config = dict(
    hidden_size=192,
    experts_per_token=1,
    hidden_act='quick_gelu',
    router_score='softmax',
    num_attention_heads=6,
    norm='rmsnorm',
    norm_place='pre',
    qk_norm=True,
    weight_decay=0.18,
    decay_fraction=0.68,
    final_lr_fraction=0.1,
    doc_mask=True,
    max_steps=2870,
)
Below are experts of layer 5 (counted from 0) of a mixture-of-experts language model. Rows are named router (the router's row for the expert) and show model dimensions 96-191. Each number is 128 + 32 x the weight over its row's rms, rounded and kept within 0 to 255. Numbers have three digits each.
After each expert's rows: a language model's description of what the expert responds to. This comes from a sample of Wikipedia text that the model never trained on.

# expert 30
router:136132115166133102150062180097135124143198116100107132176080114142133091128130160177135117108113155149187096128069086124165116162093094101098130160077164117135100101069147124108184158148071101115097109139174071112113146108132176138132155165177147127067095160061153120116182144114093137140
It responds to: Unit abbreviations and numbers in data tables and census text, such as mi in mileage conversions, Pop. headers, percentages and digit pieces of years.

# expert 33
router:127107096114121111098060123102091094151129129072162155160089108150101109149134173169127104135119143109177132083114093158156118171083081106094126159101114150118078126083138173138207123146076094147147099147162097102115153116123163176125162187162181133093076162077172135094148086131095138175
It responds to: Determiners starting a noun phrase, mostly a and an, also The, his, another, as in "was a British politician".

# expert 13
router:124125096110153106105048127070143144135134086093128129144084064182084097166136131141133090125124163101184116106101099145165085164105073100116133148090134176105122074103165120128199150170098077118132130111164114083122154128158164133157172145155172097087071168111095111075176137126095114164
It responds to: Commas after a city or state name, plus the following U.S. or state name, in infobox birth and headquarters fields, like Seattle, Washington, U.S.

# expert 46
router:099123075118173123212090090028132107170138106084127105168089114127094123115154142135094107135112172181177116130101066124156082160100078085084097182079096111159114129124122159179106158148078095135131125177207122148173081190118138132175121140168125203105100155074099079126170156078089125137
It responds to: Pieces in measurements and coordinates, such as ″W, ″E, /sq mi, ^{2}, the parenthesis in 1.87 m (6 ft; also mid-word fragments like mish-ap.

# expert 11
router:132148119140133114123080160084131122162178119088105117153075095160095088162110164176120107110095153141188124096078105140167120162095099105127132164086156125114086093078125129125194139155078102111126117150174089118146149121136186151149134184165146135069081163070128106130174142113097153150
It responds to: Nationality, religion and culture adjectives after commas in lists, such as Indian, Sikh, Islamic, Israeli, plus year digits in tables.

# expert 28
router:117125096152149105188089150086141158167166140098139123165087069169074107128147087177097094119151156099178135122107114130209145163126115117092138126074161142127119096071102159135162137145089068143135083151163126133096140146099115157121113120154162138087090147104136144096188139134072112167
It responds to: Nouns for time spans and roles after first, his or a number, such as first time, three years, his career, season.

# expert 50
router:076141108111146104113062138082123091159196093086117181139067065173137105122115185195097124097127141105178112132068083156190134185101108116112127141114156175154126100109147179097152186154093096117098107125178116106139149152099173134134122152167151133096076144102122143173170126101100137145
It responds to: Final pieces of Slavic surnames (ov, ević, ev) and United or Town in football squad tables, plus zeros and numbers in table cells.

# expert 29
router:087122128105156071120123136101135127136120143037155144154095102171135117152133098155082112103118165176160142112052108160194088148100101093098105136109088118154104085071166119137135119161096134094159124143135114152089141119144108173108141145195154159098092125108115140128222115094139161151
It responds to: Commas ending introductory phrases and words opening subordinate clauses, such as that, which, who, when, but, where.

# expert 60
router:122122151103160097148051119083172101155157097074171131158075112140102093123162137170088107094154167126168106109103086156174122159093094078073133158131115170139101104083161157124173164145093085133120132143162112113137166121145165188177148115180118127071080141088136116124183130089074164143
It responds to: Colons after labels in infobox-style lists, especially taxonomy entries such as Class:, Division: and Family:, and Born:, Label: or UTC fields.

# expert 18
router:122150135149133111146059161091120128169185122078133098159069093156118077159112166179119108119098151137198116088089102137168130160084096105137126157099154120122094088084122127106181136151076111122129107150175092121135141122142183155153139189162140124066080166064114121130183147123100145145
It responds to: Pipe separators and digits in award, cast and results tables, plus words like English, French, Best and Office, and a sentence-final period after display math.

# expert 7
router:122148150145140088130076192090126087159205116077097141165083088156123103131119117158117067116114149145180102077078131176156113154061094088129128128094128142166109090085152155127171140177096113100099109126195088135127148127108188158137141134168148152083064134071135120132180140144090145134
It responds to: Male first names after by, son of, brother or a comma in biographies and squad lists, such as Mike, John, Richard.

# expert 59
router:133091104129157108142092132105138081126140113098133165158095104147124090112147153154108083153117146129168097096097120149163158153094041084127097156129131178145099136080106113165119156193115110118099100133135104112139117159130177144152151142160150126093093133076139131120159117114107147134
It responds to: Single capital letters starting names and Roman regnal numerals after rulers' names, such as William I, James I, H-itchcock.

# expert 62
router:074161119126135107138084174094108123146198120095138194149081109150131089121107105190102128130184137086165124093094114140163122177124104096062090170090133159121123113115141128101169144168088096100099125094191108142169175145076206156169136147166154137092082139095123129177210118162111153163
It responds to: Pieces starting with b or d inside compound place and personal names, such as Greenbelt, Fairbanks, Macbeth, Caleb, plus hyphenated capitals.

# expert 57
router:125154131145125113129087155088136116165174129082107121150069088150106084154108149183122109107094163148185127092086104148167128168097099110130136160081147121117095091082129137125180148157079104100115123134178081107147141126136191139152125185172153125075083167069130113136171144124091165141
It responds to: Final pieces of proper names and titles in tables and text, such as -ary in Expeditionary, Glossary, country codes like BUL.

# expert 39
router:118111123112177126137064131096123098157139079085142159150079089166109114111161136146105086108159154158180076090066091136185115150104086077105098174116127168123131075089154173177169184155081093115131130162157101077133110145140164179130142161177156137071089158084127137098193120101107144138
It responds to: En dashes in ranges and medal or event labels (Gold medal – first place), plus nouns like album, film, band, novel.

# expert 1
router:137144125143133110127079168089129129159184125085107120157071091158100080158112157173118105109102158146186126095082099141167118166095096104127131164084147125113085092076125129124192143158075098118130109145177090118134151119137182155153130185173150134071083162077133106133174143119097154150
It responds to: Pipe separators and dash placeholders such as —; and N/a in results tables, plus possessive and object pronouns like their, his, him.

# expert 26
router:141146127149128117136077152087121140156186123083112108150071097157113084162110142177113117094099161140183123093076107134167109161092096107121132158093150120112079083078126122124197140160072094101130109145181094117140157126129190149159127182168149137072082157074137119132182136126106148149
It responds to: First word pieces of names, countries and places in tables and lists, especially Man, Son, Boy, Algeria, plus semicolons in year lists.

# expert 43
router:086117146172155120153116159091162144155150133080150145160089064168100100120167157148104117095115156140163109130078079162181117178102089093086100177110131140135139124092135169153171160149098099134121139171166081111130134125161131214134129175155158141088073127082150117120207123122107134169
It responds to: Plural nouns for groups of people or things after the, two, other or several, such as people, players, children, events.

# expert 45
router:104113110123166130158087157075119129158175081081155141161077099147146101104112141157135130083174173129178128122107084173196076155119093108091070142105084133112096091087133148132154185142073086091122109170160081084150115155160163171150118120166145158076092162071121117112164133106113139162
It responds to: Pipes, separator rows and header words in Markdown tables, such as Total, Votes, %, Team, and column numbers.

# expert 19
router:131138129144124113117076163087123125161180113083105116148072093156096086149104145179130108112104163150188120098083101139161109163091096109132132161089152130110097094081123137124186150152076105104127120144178091116153169123135178150146140178167148135069087168075135109136175150103098143144
It responds to: Byte pieces of Japanese katakana, Chinese, Hebrew or Cyrillic characters, plus blank table cells, day numbers and months in wiki tables.

# expert 23
router:136118173129175129161086114086155125127129146085108115143085101142115090123182173129111106149099171170166121109120110113155066173088094093102096217099098103138062072108165150126179152141093105172177106157182084100136145133173151182165110162164113154107089166101133113094174135105093138123
It responds to: Title-closing " =" markers before genus descriptions, and descriptive words in species articles, such as brown, white, painted, marine, -idae.